From a checkpoint of a small mixture-of-experts model trained on Wikipedia: a sigmoid router, a variant of SOAP for the experts.
Below are experts of layer 5 (counted from 0) of a mixture-of-experts language model. Rows are named router (the router's row for the expert), up (a neuron's input weights, with its number), down (a neuron's output weights, with its number) and show model dimensions 64-127. Each number is 500 + 40 x the weight over its row's rms, rounded and kept within 0 to 999. Numbers have three digits each.
Before each expert's rows: "raises" lists some tokens whose logits its average output raises strongly, later layers aside. This comes from a sample of Wikipedia text that the model never trained on.

# expert 20
raises: " In", " On", " Following", " After", " During", "In"
router:576493460494486449554467443539531523492448516484539493481511502489419496437524567479500470502552526527535499535460535482466441495436494515452476485552447419512441459409482600442467524486466565
up0:567505458507431482462469522546497548543514434466552546484512491493442516463433459487504558484456408541489607474467518527538511522549507516478428528508547504486490529499454478438482475490437515
down0:562460555561417487502481476590457505486460557532556507457505514550395500495509432480487509460552568555565545424506586536535513489450545518494494461486531503529451552496541448517477501508499474
up1:593483531542500474459485585530462537466471490478476500539448529489494440514514502528492454497466480445517513541532508611503488571527554451518513509513511546510541467550558477542493511522513443
down1:519431483485574503475564464540497491485471448486563555462458528488533520501529474572509543502454464534526465572499458575549520498477562453465525518465503531487569521484494458535496447485476414
up2:500530523514555520468512614424472639518495489508560514548520522510531512500460475485537533473488485496520563490554486457518518446547543443484517469484522441450517500478461457536470439555527508
down2:547539445522502486525452468477451499461476527509495532546465491539433528520445540549506550614490486516517500536486473577526421529428432487588502463538601474469484470536503562545513489536472422
up3:443520472518437548528533556545508509455511497473542433503567519527489549576520525500579532551525504508506537506425573555525457468521500521440574489469447544518468444461489541479514536543532481
down3:559521498498493567511512547533556535503539535431448527521466483446468526503547541562488541445511464506456550522442433482480476471487461495524501533440469540514390490521490392504579564458457521
up4:461450454469498542430453517485560476524495502570471558555490469449481550553471461500512467521496448501501519518483465435515569486469480561474488528536528504495504552537462507456490471619503415
down4:480458531487461461553553510514486444430521553458543521484497440478488563468505490504556461478504471519507526396525502441545444498584522504503567432471467503550526493495511562591477475452491463
up5:534512529459453484406444479503514500518483504543572512515553508473504527517514485532566442549453434509501535558480524544476519509502516532465497412462545515482495527516493522436437506500515516
down5:443499491537479539508482490478521462463503559487427531521600509518523537434435544454519462504495499509406454556477461541545498483511573507429480554484439526546402511527482568516494457505529425
up6:570480463554446425526477537491531435501469506500513533525518472516496534531510501615462512462511499396512536533517534517557489452492495510499502464517519530464470474468474494439492536534438496
down6:500561537508521526540478447481570483458544548566517460501527512442572479508428471488500544516510533476486511545512510466487468527481478538507453471494427560472511576491562492413563519517492440
up7:527497556476526544413538547491516502533467542504593505519475478475483513533478519480515532448521476458520441486516467449520479509485443470451545476499485486484452440437470503454454500493566526
down7:520477468504523487472509546461480486582492565489500480496488414419474573530476418491468466484460527444538478511544492476492521522517504480537535587491564458463553461500488494411468519444501466
up8:497484442537468515502465519455571512455469446542551534469509546507500587538517541512544489484510475424428551580566431431427474468589570562553487514476472521513535503531511500481482438522461504
down8:442491411482582520555563465453510499492461505460469474491500501541503464527510518485464503558525498516488470555548435495487472412461586512502500451530571469571473484545430499518582490446477578
up9:457505533519511534542554547473403529526507523457481459568527405464463575504475493501467548502453492464550517510469568493482516464489554612440545491449474507517515510573488516497526461611587501
down9:532452441524512464449479516510537465465439556446521471434550522513461493494554483495504465528532496520473450460526473531538529512525535479540521538467443456616570530506552518438443458509472471
up10:534567431542447508488531479486528575488535423532435541501504542469533467542493549509496445505525536479518507530498503548476445523442416516488490470521536542526511499538458595525512520518545514
down10:599499446486485472419502490507524578496516538579523483520495579513478474486514564467465486518483482512496577538497541514522450448489523499520502473520564523511458545516474486506478533513551443
up11:493506579556442410477495489482443479510455426523507499544552464501516533488444462503539473511464435532463573529488580465538461539569505539470527544529542524539508505519485502458450543581570460
down11:532468484400520517497489464475581530500494571488496455410525433543497502464511503459472510525508557435493545524552523443480482544485554442528517581462551501488439460527453588499575484479544514
up12:477525549534528461524482559491441539494443526461529615507550500557474513428462500547547418531442451458489457508489493495520496557485562520533490462527473431496496472500470477462501461489488482
down12:553440493514493534553564443503490509433524482570442515530519530498506482381532446494514475524563530482533474534498457516500431472533551452521510498532427611511474476455512532479501502529514611
up13:394477548526484413448495514473557513564488514514540518507556429497545522517376468467475519544562501404491560558502454482543559518527474557482530496504543497500526479504489578484482583527505462
down13:520489573481473490474522532558492560508472540444485510522519523518461521482461470510567499508485459570478528501466542552527478483550563431499509529471443453531532498519475496447464497539486481
up14:548527484508501482415480489503436543580533512469486516523514498504546466525476481493482484481480488447531468466529431512481508488525578516434468496507471409529508580509511557566498554558440531
down14:454511544479542499505469480527523409485474499503506472538575514533442436545507493473557460485465516507564532521485563478555483557518451477474411516521490480458467478518521537472488471470430511
up15:416517547508508503513454565425496487504484477477497517536530483451508471533496467511589512481498423501462539503545547460511536466503562524484504470386494567504487523532496439484502459587477553
down15:494496497378486500437426506513485444548455553520528465553496532526557536464532532480487457507543433511525479503462414499529538493503513540471458522505514451490469522500552493456517506499510489
up16:455540430504484496514486501535513472473471483548537541569533452473496495429451501522524539496511487496495538455519521437517502508504514520490561479521496591505552556579450519466414433562526460
down16:532451472476486505535457520488468474514488490511538533458509495568460514544518531551515525504505524503503482569532524516430578484462451455535521538552419500508550509475452530517526488533445570
up17:523482519521526548530533531488461518478487531484448578593490489480573462534497503494561537446462436482488620468426460483547529501478594511484579479551557559466483506486526545472502507530472492
down17:443567488530566502454501478520466532495415567476506491538520482508462511509401579476507508441484521542542512445499456492539460500522527508450478486557530530449476544497509519432532502450429439
up18:572510534526487571493504501530499569593435470505460522530465496432514515446463503553480404523510496445485500513521532488470542523462462561491588460473486492450479495519549504517498539462438588
down18:493472480470458484601542443598423509437579485479603499527482537497428486446529520471495546531508499507500492418495497501487471540472573469518419471494507414525544473444492479519448556464559469
up19:539498429481471510513515540509494508482475502507472456512528500556506577513459508507485595516564573463560543512529547469464552529476459469499550438521527501480471575412515521547459441519506485
down19:600491510575472555405524411509526424479469497454493537501447459438478472515560558487540475475508477464543558439511481486483510538473479540489461521549481417528529551531486606441545468442477495
up20:528498538493402511492598591467493447554472529475465518548490452413475496457505419552527564474473451532560568525528514465464504458527529558555495515473569567517473475478548547587467487530530446
down20:521532508458561474489562504512487419509458525607539513502470494450491500542460469557509491531473473494437484477489474454402506492509455522492533459473531481520474540535551486499572482515532613
up21:455496527547495507456528582485443545485476500500518488583538465480517516469501505509581526515468445489562533479506480480503515434541605573462525513504505509497529477504496526611471497526524459
down21:558570520491405455476554559430493539460547535511509468506487463547498459531538510522531481521516528493533416437533524466516500560453495413410551531441421504524527556502414525457505478480505553
up22:518530493522480437476474518547453540515525540482484599516500537508439594474580550407517529493505516491538517519500486576482454594483494564467553489466517538521582509428461479530471480523503535
down22:503431499510482439535526553501509509470506500474465470490538482470476499504530529423503440529549510543565482568486499538420499452491471579433499494518525556568546498442461504541478428500539529
up23:468526504569424532490509506492432506544468518536502569554524415514549525498537575549520524474484480499515530506510467547505451476487472504506496532459470493464546454506519501503558464409490528
down23:542518475501576468450575488512576482527461520515513483482419474482506507482464495535429571513452539520543372565506393546528509487513468499521494501484491484508508499476548477493497541509474542
up24:502565534545474533501499529523413538515484503490431526560545482437485470513495482451505563476514483485473597503535519466454551489559464520453487490515486483516458596567476491469475458531559475
down24:505493475542468466418546530473551491469511508478439443527498553511466524457535442528514496540467482535473451493420490450491510563588488531498594471493600452559535438445470461450497563491499530
up25:503502405548497400413556501574497564504540468551560491484489454501458505500526489469559548500510494528524514507503485452485522577545483565499539466510536486454492500444513575523491560467482465
down25:508473500491546486429436475556448497525436491505463533488571465531468550489543411489517540560463536451494477514492528490536559501528432468441497561484517524513402523519487541516483508517492502
up26:534505464432510469542550443498508510509448436489572513513493496499488532503461518502524532446501495497521533542474532501468593493488538551489448532502513522511472491553472560400516528550563559
down26:493544498528459486455498560500491561478494566490449479509533440459516492480469547519505453459541505514479513504495454476500540551535495491532520489522544472470419465488475494586490433564524473
up27:514488455530476502507499536464453513524469514496449478521512435431475453557506533518575519419510516489473537422472576506486514526500475567509479525494506517480441503462575530443503547568471565
down27:519523516525517562500424470516495538521432529496473505485490514481490573468543580501428422534517490485512475448484511488467493511441508508480506519494465438548545490499461537502523528487430447
up28:513483480503447432527473548479457564515470541526523478614512457505501506467509542485539539434574479519438512525486491523455459471554437509458491452457449538520499526504560512445458465517448475
down28:474465491545533542514512443483532531482546516560537523487562477492504515597526466463530510511557469495496495422528504479504456547528507538489486511518519478436507522511462473473501596531530468
up29:476522535545444535491465585452527486487469529549520546558557491460500519489479405507586490506436472497432596507476520496499510498484477528529489497441525494531529536519548491516492506518491506
down29:476516484587554498519517536587521550446521509444473485552564557537452511551580571496477474505466511449542553618552484444530506475464534508507537464462512475525576478443473514538481476548516539
up30:480502527520496524482551461497509550514490408521477515554462485432601481544462566478530472443519462419436550515478498480512509477447524509472518469509509464457514475534510485460463476513505456
down30:484538443491484451491534442511421490574450453509554515509448527494507513447482514483497516584469554498485520526530427501503523471475521511516489539532585511458460528487534504492452478498524483
up31:452460532519539503435495499442523493516560513468501589515481500507525524427519494504499489487473546437509498503486550508460524460466557524486444528564468513501479494464481513512481494492613482
down31:444439590557478435454463480492505550477518536539503534451530500518499494512527554476491485460465443447488588528466476473505477505533550446480434459514564484504476472499481517540491492443526540

# expert 104
raises: "===\n", " into", "====\n", "==\n"
router:586622494510488458550500486549562499549469525468534478452485516532562453530514507497472558507508502552495449499488527474476573511512448462494533528505489461500474535495509469534515512513457549
up0:504575527496533509538494583520537462494469486576459536546568553545488484502494522535466517436539493457454495515518473461471512451440432508503475507503518495536456434568446499520503502591525498
down0:527475537464464512515495440497458427557419464511493501501473488484438515464524502522529515488499530530504501531476499500515473495569494481480417463579501473475490401493518537577511512506468545
up1:506566416519503502467558544482500519491482446442501582559517472506555492487463468484537543516503467509454431531538487427481508454501532521497533531466506542497469528418422525523594558514521506
down1:503446515422522517518514448491546484572525466508581498525518541456532551385506474517477508467497492467506513516439547488402545525488528527509464469526496516528467515570435438449433499552531504
up2:506497553512460492529495518469483592502504486489434545548471484506504589555478467523546495511524475459463523544457462447506471505488472555442577511506559493497576591479519561569472470526540429
down2:445505502516480486481469482454484474507525543520476459500490446600494521506532510476543450533421524530467506558497499515426492482545426509507532463555483527514461470523495464506442439550493530
up3:573522458459469512513455512447485500497535515505492529499517530485486591539463497510505582475503458452539493437477557478504542507521515496504500537464542506418486559469500543557549543544445418
down3:461497565500524504506543516374557465548504503457528516461525507515462510512515496472487486491474460505498495466472515488502497417514437496536483445488560466484460452561436449554434481439533466
up4:503555487551521456507532525560473513505448445585560562503552495495501483485446565512552491443528515487525521480485441528517508499531421497504538525539450519513547523512535448497468535559498542
down4:490436520445431546503543427457489510510482452509538491486536521464475452466473493512474545600468470499546502602511455496548469475495505516522441519464587469465479533452469432497523465539471571
up5:494548475489484444467482492558546480488520503512593545539455526513489486528540503591506525482541455557577513463460529447514581498522504448457581475435423464441515517544498550515481541563562545
down5:539492459457462517507547497554450500459538492513507513560477508476474466489499510479523460489483511460517529513471480547515515475477527529482517497495570500459494512540515512459453514496483574
up6:430570459530495505526517465542446539469505478443520469602482575566507461504476488485547428478592469540480465519444462455522481462491490424470511521509514486481489541504495511470449494524519504
down6:504540550525498447503511496478508586547459543511434511402493491458541531480511453458530472371479534441491524558507567493501466527490524564480440548509545489520446435528452535547480568486435477
up7:549463555503503563528545545547461462501575557531509510556487471576482521459517528479521472429479419534555472467450540483491497510519451534540521501448455542486459420527466515477390528486485479
down7:464553538510533526445462498532469525581551462535510414524546539462525506484447525477469520546484509526468490517496559506499515438481527518506505484502531512499524539447421495504538582450427459
up8:578489508515446515519527571471516543476444513605502502566501519582516472545460451497521479461476462503538483510576500510495465512489502455514537453457534471540517521538468475463492521452484516
down8:473492511527517504555452517549514540448483478476498536529486520477389549504500531478538504492520483531521439512496390524526502620465502509498448520492589548515500492528491539534542460519476540
up9:557514498505472501444463532510549500528496497495464479580536523557569470490451491574520509503547468531481443468497568431546569436498468550441545521554507506518556518532475524486570539490470458
down9:486468474473515529531552477535481522491534427461512496496537463524497517544478504531523505483529491517471380510466449440481511482539550528479460500521523504574430577483458462514539498515517441
up10:472557496544473524522527475602520524518473493546481588488467486475483556523470512478524536497436543499475542518490473435516498534530475520495498561464548549456512516423543533547541504485584510
down10:488513530517473480484418488501569556524557496439454522465446477449518513505544511483548539487587481484530462478600544477584487460526453537486525426460497553462431457467492536493534451526543518
up11:531479496533429578491505547473526556519540491470460461517554495549507445572474483472489545501508509452531446441537534504507574490555517521530568516452487463468506514510440477491514554530482497
down11:497477493515488523409452488584523482553508472524486472553566548492483511565498524498480504493489593415465535488502518395546576512515523558487538526547487538525538486485444476553434468495427521
up12:481548514525537477504593560485507496496503527530503543588502470424518511526503462552525503510502474492514542548548484479504514482473486487510550484473526449564503462523524488519461501538573516
down12:404489517544558459533519458494491471528471540490539484485548552544541516518475563434515524478582469472525460473469479477544504502513505524533545451410511436538535504437491510527464558508512487
up13:532513489577572479478518541525499522517508428512507547486522501500570543621485461467434565526538571494427475439563632436497528517508534534561475508512532491423483559511484476518488485597506472
down13:590545477478521559483507557560542448483582522534489556522505494531490508499540546528560484543507504568493531519550486511488521469463545459549467470459523465497481494520501484540504533497513444
up14:533521472565533516514447447512480545522577499482521475528528485522520458522502479471498525452458470553505560561485445517493615512468548527436535497468436555528482444523429488542504569481459467
down14:491518499508474482511523473517463563511512513539493460482486530486498516432454499538525531449479469502572412499516531437557540545498493491451512469536541502601565500508510482533555505494558530
up15:476500494526545512510527508506539539585531497502571527518513573544405516523527475485542546545493524472535525499478467467459538489515536530450500526469496498431545503519510447477470465446501459
down15:569494492455497622501515473481447515432500483518508484475461474494452546516488478549478535516523441489441522466434455465499486534462562592442435522518511530577501475520477499510475456483567468
up16:498586570524476490534458538394537541512439450457504474449496506493482510506566439526469595452474489497539465480566520519461621473487483526539505545478547498438480533454471499500533516476541526
down16:486511502428511512469471511466476493517531525500399491493502410506480537510511498478471527509496400579564568493501455481525562559450482501538469474383509474446487523488477485445461514495460414
up17:562518527496597513412542513511550521534552495570539567588519487523468497483504567507466484481519515496585457493493491562505483460482523467519537505494501518522509421493507476500468493507505411
down17:500492503445501573539512460462562490482431521482467474469483510482580511505559537435545504414526498537454460461431447524482499562496493516450545506503501498523526464497573469534472509493475536
up18:590546598495501450508528545468520519551522502466489606475472489500512470513519490493481495513503489526509524451503458473547557520550442438493551515474486510540529517484435523461547485591496589
down18:451472450501472449552446438448569564413462444456470485481522449486500482549470487510566479487509495442525522457517441585534500466573550533578489522481547561563566540546551574562456580466479528
up19:499519527518525502482487493469473500540569518480510470511576532539447480568470537438538494489523443472530468456446526494421514402541506464529468430398499539528487435537521512544440444509540583
down19:485542487420479540497551501535480462458525484448459575527496589449468517486489534439494607520472528560509509478523484493515560461479453492615450486466517560546416541486410463509498581485566513
up20:482502581560517525483448523508506527555484490465481569585479523519534574485536454503521506461474485556493571535512493439542531537401512555512551480599494521500518445558497547481493485533518490
down20:471501462481467557454500571499494495503492492462595462498433556488489462551535559523503492541554473473552439452529509514541504464440462458570432498455470532546479582467514562453431447452468498
up21:510501591559560499475507496500539545485392447560516474568497500423603468525573435534497572574579475509512497521531551412431535496512537530457517515493503487461552463478551498488567489496498485
down21:512498487479631526521461513521478510521427496523563450519484523469447463479486582505487558502540501486499568505491511524467532466431494463503485424560462448478482441445513481480499480597513548
up22:455533590477510457441562522482510503555523547476436500464501488520471468506433553422502542559549495477506488546506529494558575515450541495487539529501497501482441491529482533465536480563521463
down22:491482534560465529442479523453540527418425499392535488501525463535500511472493568482486478463538427473499490510462498462436453553463522423470500504457522469606596429464474537445530491494475451
up23:548582538561550451466545575477531556510566586396504556558549439479526498536460553526539528476444502481498419461426474456505487496478528525500511483473503484544524519494473451494518526583451544
down23:521407452534491467520470514542527517392498504439453485459449533511502509469530445529520451512443556504453482526496510483502423497508470486422521604490497463531502545533506541463525498524527575
up24:536498500493403559568486558492506554568502553499498520552488478520489509544521477554468484434480430505524473478442483415514516462427566523461545475457454543583471460503571489541426564527439505
down24:477467446546494541446546502569495513480515460493456498505517553494474459456456464513444529524400444565510472476479538491463484465518519475463569559499441485530521571475501449522519554533445531
up25:572583472445520468562515504510494471473500451467561491474530549497552504493481431459468456510495447494555576492512491455494569478533500454619532518524501476529435496522470554557498532566500464
down25:500457451490492520472535479503491455526511559485472483529573545567514563485530501504535468563497440527498459514449455489544467493507550413526518481500496438542521516491435601436523549585514543
up26:412582488490516461488519542482515543509567448502485532625454492508480574576442470482478485439507484474508617491496507516515542527545528542455520490489476527453499506525435545574487529511500489
down26:492582540483463538548493457473504473478518483528473431443527574485534458443441517531459550555518511515515507520506519515525513574521505465537500521479437489590495398514524520485448594566603514
up27:579525538435525529573526574476499488554513459518527508466496487535508439490518484537486478509489499428526501425511566506490577527529512476457571454409509507502591535550507460497524527539479497
down27:481523535550517557457479473504524545448409538496452532512516451518496564493453507576527514446483493537581535537484481465486575537475509493466553526490476484483512540500511484488488503507549410
up28:433519519477500503600493542433560485525530428488550562538501507491506468523538485490519481491471456536525518488545530514520511580518485582481554544483494555520473442539467535472539522483458586
down28:554477546540517432455467528551530447478518497499544499473445419464472523432485428497495400487469474477475572493571499485514540554535552537483478471461490439488567503530442515507525444516515450
up29:533530445478493517449523528508498473505482488522550529487505482527547486525500466568561536446551566500497490506455506476515508464484493524423577470448532526480465565501493493514522439562498478
down29:570531491443376494432506467501482576581441567432496533479554490522434543548527469479490496516529601458421504536492442437563497507503415522452507475495473452468488506479570510524487500504459467
up30:575527498553583526472518504532544470521499496516503543480584490544547490571491472461547530475477449476445457425527561493545512452556497549496541553418483439456510539551484546576483568570486479
down30:509481464529457452505529497528485525478443537553459490518491516551576554462572561506457496539445542488549441567483525511469420434489512569482481509532455557514499430487519570536520494483508525
up31:460519426494481467554510515490516528468525462537471500496548470518554443549426463506529489493552447477521427521511443469551566535478508482464559438512502469454473528568533571532539577470495471
down31:516510522497534542467533448527475556544532518502488502572504479517511503500520582570437567542456493561521548476507492515448482451500428618556500492483518472484499551482472480463495440502557566

# expert 33
raises: " or", " to", " and"
router:533505460447457512506461470534573542460434529532564497476465517506508498453492543416511494513581532514565468548448528453451424501441533452412498514517485459537505519411507567488470510448469578
up0:492504522508521497466517517541474473474480490531585558549553500496519547493469446437552487513490556474518495545530506484481445505468574452453512434503455519436527506409516489618441529516487511
down0:544439405513491469495566555541440409476509492531501454452417511534442509523526505487471499492541545448440457472449570429495507496534500510477462577542413435479479526485522474538545474533417503
up1:515542601516497445471471539488474490512442532539524536546481474493511514492492506535578437493481558454587481536448441534470563495568519424567464533513491544504496500498556488467480473519584538
down1:452479437535389511538576513593477555546528570549443421529538497552426432465515564540501516515557490484494528531501433469462489447453552452541511543509536518525486512476571545429494495451470425
up2:465507563507477587535504526503475477534548537512529534469548565519471482538492571443508516522545435446543536486513506491516514473497508450469508554517533495547530439526507505515443520479546558
down2:513503506499506434422511518509497435432488497533426500426553510474473441486518422535514441501503538520463501478567417468531525522507566467473498526538497423500509558425493573541439458533507562
up3:472473517483429470544511536486504531562522516645464463519511537477484522487470525473509514465506463505516510545486496513474524492470521431452518485456534555593441503514459547515468547478481511
down3:495559494519502559499473467516498536489469514474508531480507475547512439513528503487506484460548534542500523442492527504482472566488505517498468462538438527502566544461528458508482472485472399
up4:508469466439471572491511526519551484439413492487529613538528431530523488523452539580472465493528484486496499511480476538496434482528548500472495472464583496476463469510497505469488488475562491
down4:520508431549539444528433504486445534509514459480472478476448604508551482494503499466481471477441571498569545500493451490511429478515474488508426572413498485547510564478511584456549456537569564
up5:498520538534499489502467527445477561558531445545488507511558532497503489474502491545464539452442511486592528570490534517550495475439473490522447505554541462537479483498523458545497547526475530
down5:491480509492452468521446501536542521508467533484547479456454510473587472518447505542553462476494499428498490449465513442487408490549557467430508451491422489529534531546488495510499468543518495
up6:594473522513485460482510540484536464472497505621526451547529482510468512546517504508473488515550437498533501492509509607400552489504471474488494507487497546582520535496430524480433504433583512
down6:448446534503543529468523512474497541478519557499480486468491495484507522503524467522519552497501431467484485491563528524514556497445588546490404496501481530524509418565549562474499502540494484
up7:481465546476506508392510602512448567470523469542492498557508503524534501473468497512475523499540537444575483505533506545534429527472493524424541527561536461525436497488555501578498456515524541
down7:483429524524461546488398519569574559501471493517470509440467476517526544467502536509556449398461501524512492443512462472427551511520484520492470555469532472485528427510538490530565538449460467
up8:458569500479469406483563569471500504473468492518479572477515530509518568510515466507517453455438465497525469488543548502465533420505539479575475523497518468532515497410503521566536527537520499
down8:520489509527542494532465527491494518475463525487505415609508470497571480545495530510470452531517500576473486483404455560449529502541480499545432535464486480404486544427485536542450426560482483
up9:496569529569506509529444553455457541492553440514503493561464458500534492455489442448510507457497493440544481545513559493545494580474488553551521541474517479560476525441436513528487485543568563
down9:439508513497456520437568491469496455536405560560448543543516473517510508462528539543473450555452457478456482515559502524474521471537513439491468547488445547457425490430594442459480472464554479
up10:457471605534522473439505516487512554526515483524504525518511533445515485508476465477531407461465411412509496535436486544546579524532529539532479492504500464531455449464456485498516554543475475
down10:536434447548554492477489545507506510464441492460522540426497571527438553539501478434504508536485486459479531519467492504445545478525544415528434470444484500478508508501508489500591524476503494
up11:463572536476502518445487471539499591415475528534543562592467477511527487510528538469520564540495438479505513494520567536499508513482533530546443514588549515490480486443435490512434529438504467
down11:534506484474471490555502473501534459432522495510500515511511536429567423473513459477433508496515567531449460557488474512488498467458492453532524520495509518541439477440500470478527568496530599
up12:569570505459451519530504493453487588508501472428516564494519562557519514470483462525629512476457515447480463501496505477507440517529578515542496482483455518463517497491469482594458495475499529
down12:555498495451457450498524536502520535475593522502530461565522509524468563480524514443457464479534492517559435482496511468543477534535388418470486485526492482417479454562496473568490483465596493
up13:458571511493448472502501557529503503514447474464474511496463466427515541460511500605588590449472525481551500548526547429471499500511479523450488492492516563564486532470563505473511484492585540
down13:414486570567465472571502513489485454492501553466554596515562483513450428543559448467463470529567526460494492514533507482474474463476456490430513445493516467505507498493489438432447520441463490
up14:581452500521525505439602514588478553494503409516500505504630530502478518590427524463480551555482480538513477548475507513582440525477484498491505451536528464575456495488493508493495496509477440
down14:520586514375543546488458575503525446489518550552461535542502465552545473495505483500479492525452502523515533557494582446486496536476509396501495518513480567428506534496533524535499454507512550
up15:510510446494509462491529545502524552500450475452475523568580469447566528508446536519518469498542527543503550581532480470449479498490550449533485505559464552502486531494496443481495441480556443
down15:475469466448463439541495537470498480454508437517510481444521550516524416410475534459495508498490483500502526447477513501487597514586514560464631436572474443559503471490460535495563504520463557
up16:489534521486495512531433542472500583468466480519487491417613544501521518509490471496515480496499493460529490454514511519530495538423577522504494585580497477509521548526489521520463561564507484
down16:565504460493500440466479483473515412507502581510508535515458462430522507507492494537450542483503487498436509498496535493501573492574473493462465469476479498571479570558515472501504492401488548
up17:492474545517448433475567507502536531507466473576504481596469465484514473478519504508521519534465490402496514503510488560439498487533505470446551495475489532494458569551533539476395442485462554
down17:538472455401543502523449502491491511477462528531531479540480477483504513580530455480544494583544525546567537516519513507482504448478471522485468503520505534472619496586555497451504477473564484
up18:517493490486469534552501531509515550542490426545514485534505471465472586531457527512481594518483465527497443544502509470495544566423438486559496493489487563412522531533525549498561502537497454
down18:434554491531486450565544522534527483473464527552523416500408572511466483534519518513499477451475461500454527506453431470457488507504490509461434473507494440519551452511473482559507529421454484
up19:419517499446497506559493575506515485551437510579436589485504534484455449497532507538552516527519492534563449504473562433489500516497460523539547510518485553516487505513575474447495496559507500
down19:530498517446553496495460455511512488510510501499471425527499473535525588455488480465472534516523514533575503557465515521439508508438543428557538533419514493480458571568444498410506519460505484
up20:567549529472516507561530504450458497495605502493513532488474428460453545495507470503504526414437478396520491456514512499505488500542460469470440531398523520488532548491520482478516530535474544
down20:480485552481465495432475505483467530567469510545476542467584392540495485526477510531508476536373564461551562501504502452539563505417427467538451526560475447487388519534518442527399481420425494
up21:474530484461440449509494549548513522562539504457485546562481480458469601459559494521494496466576541459536574557486476521542491530523573442484493465530520535522528449516467502490458461546468577
down21:487506548524459529566442462478516450547520455484476437484440470546481449531524514538553500472544536416493499453531530483551502440514516540397581527562473527489492492572518490589568445495406447
up22:500511595558559514515537599487500524546470504496470486520586509495517497546486481474562459488435477580534520557476530426543555479457481529444483472522502463541580511483475491515450493544535462
down22:477462498459514525476476455558517496488452517494494544400460531575482499521457515480455517486486477505477525541547501533447504511518453484594506506565513507616516562499557496578491460497465522
up23:470485503464440550465488548501605478492526488502578563456493452503499520466441444506472451446561478519492503517480513592497493470552533515482471558516528528482469420536494490539451443526513497
down23:494489476475510482459577524528547545431500501523475560470604591539508495435554383456471483468451584543528491494492545458472462480502546468498463493424510486542500495492484480409451528413472454
up24:518463530448524429487664549519526517516501461559469485584582495493488456446470486516466397533524535529512501573452510517497446505533520500497522454483453538506487522523488480460465499566479499
down24:504527521479500504506525496481556478532493562502497567411486444459521551582464496521470543445466468539501495446504496554495502549534455462537508522539468483542509475488496545544453495557470489
up25:494467536492482546460518527479448558517460498543515539493513486455465454443471580518424496518541466470540484588478463466536564518547552491524509468462452483534511508484485496539496489384517500
down25:513530457555513540475465474536447509529508498455479535528550589520511559467453520537566474477462531489450417520499487574515440525476480481512567511568543555546458468501538447542514561523528538
up26:560535525492482542513505488424526563509462523562506523547528560441529451468529397509536489530506511530514481489377477452458530445507543489438547470483449496536576516489479492493469475570433523
down26:455524457511528513533476406478493432561467469504503541542529520490464555489510486523539539509517552495523468409491454481499488462518456448470558419554388497454488564486493535487528461502502532
up27:483419482481479526464488557582598596459471477552489497514446550570480492442584482509528507510447395496531528460481493466504480476594560462522562523463514494498514453495514556475564491577512488
down27:499471423522487516431455441397537531533512550505499527499476548472472565545420470503487509537485434540520459529527519527562444461548491495514488498483496536506460546506485430525465581506416496
up28:512447525478462500518440510499384496511454451483566519553453502502483552541485547426514508432527468519499504557531480490470491529504564509554544553507504509488530533468456574529489501473499550
down28:580496465467496447466465555531485487546437458446536448467458473492567564445510532480555518462434440493486570463491420491524566522579518538552611527501542524605482521455485422536526496500501500
up29:475486439469490500466486534507462502498585541555529502469497489519529470564462525497505444496497523504502519566462471516465399417497554584523540510511470517525516453527455521505566520502542491
down29:454450485490543483522495471483582522494553535487495492417480439491547545494469411491453558555496524563488505494533551562462458497532462533517468446537518540503451504497470515543483410507504474
up30:518519501539560522445562419488490512487524501535497530518545457519561517503505514472486461527519436533569440549529498493504470502456525523454477478392474491451513533493446519449506503516535536
down30:502529485464508525497523527484527502452539528411458495503500523480500452485498563551470539540477508557506476482486386522501478508466522479509513507447525549518473451502462450492541469522585463
up31:545444511471476413580471526443560504500584461515525532577492525526471525529466524512476570532529456444498479563439479476541450526472542460519595570572492566494558532440458467466481472520462493
down31:427495554558515526487518423499458573486486493549529523502469489497474464495485514522511511496589468517544520467434395534508575516493507526564447496503531393467405496491510518467534515483503531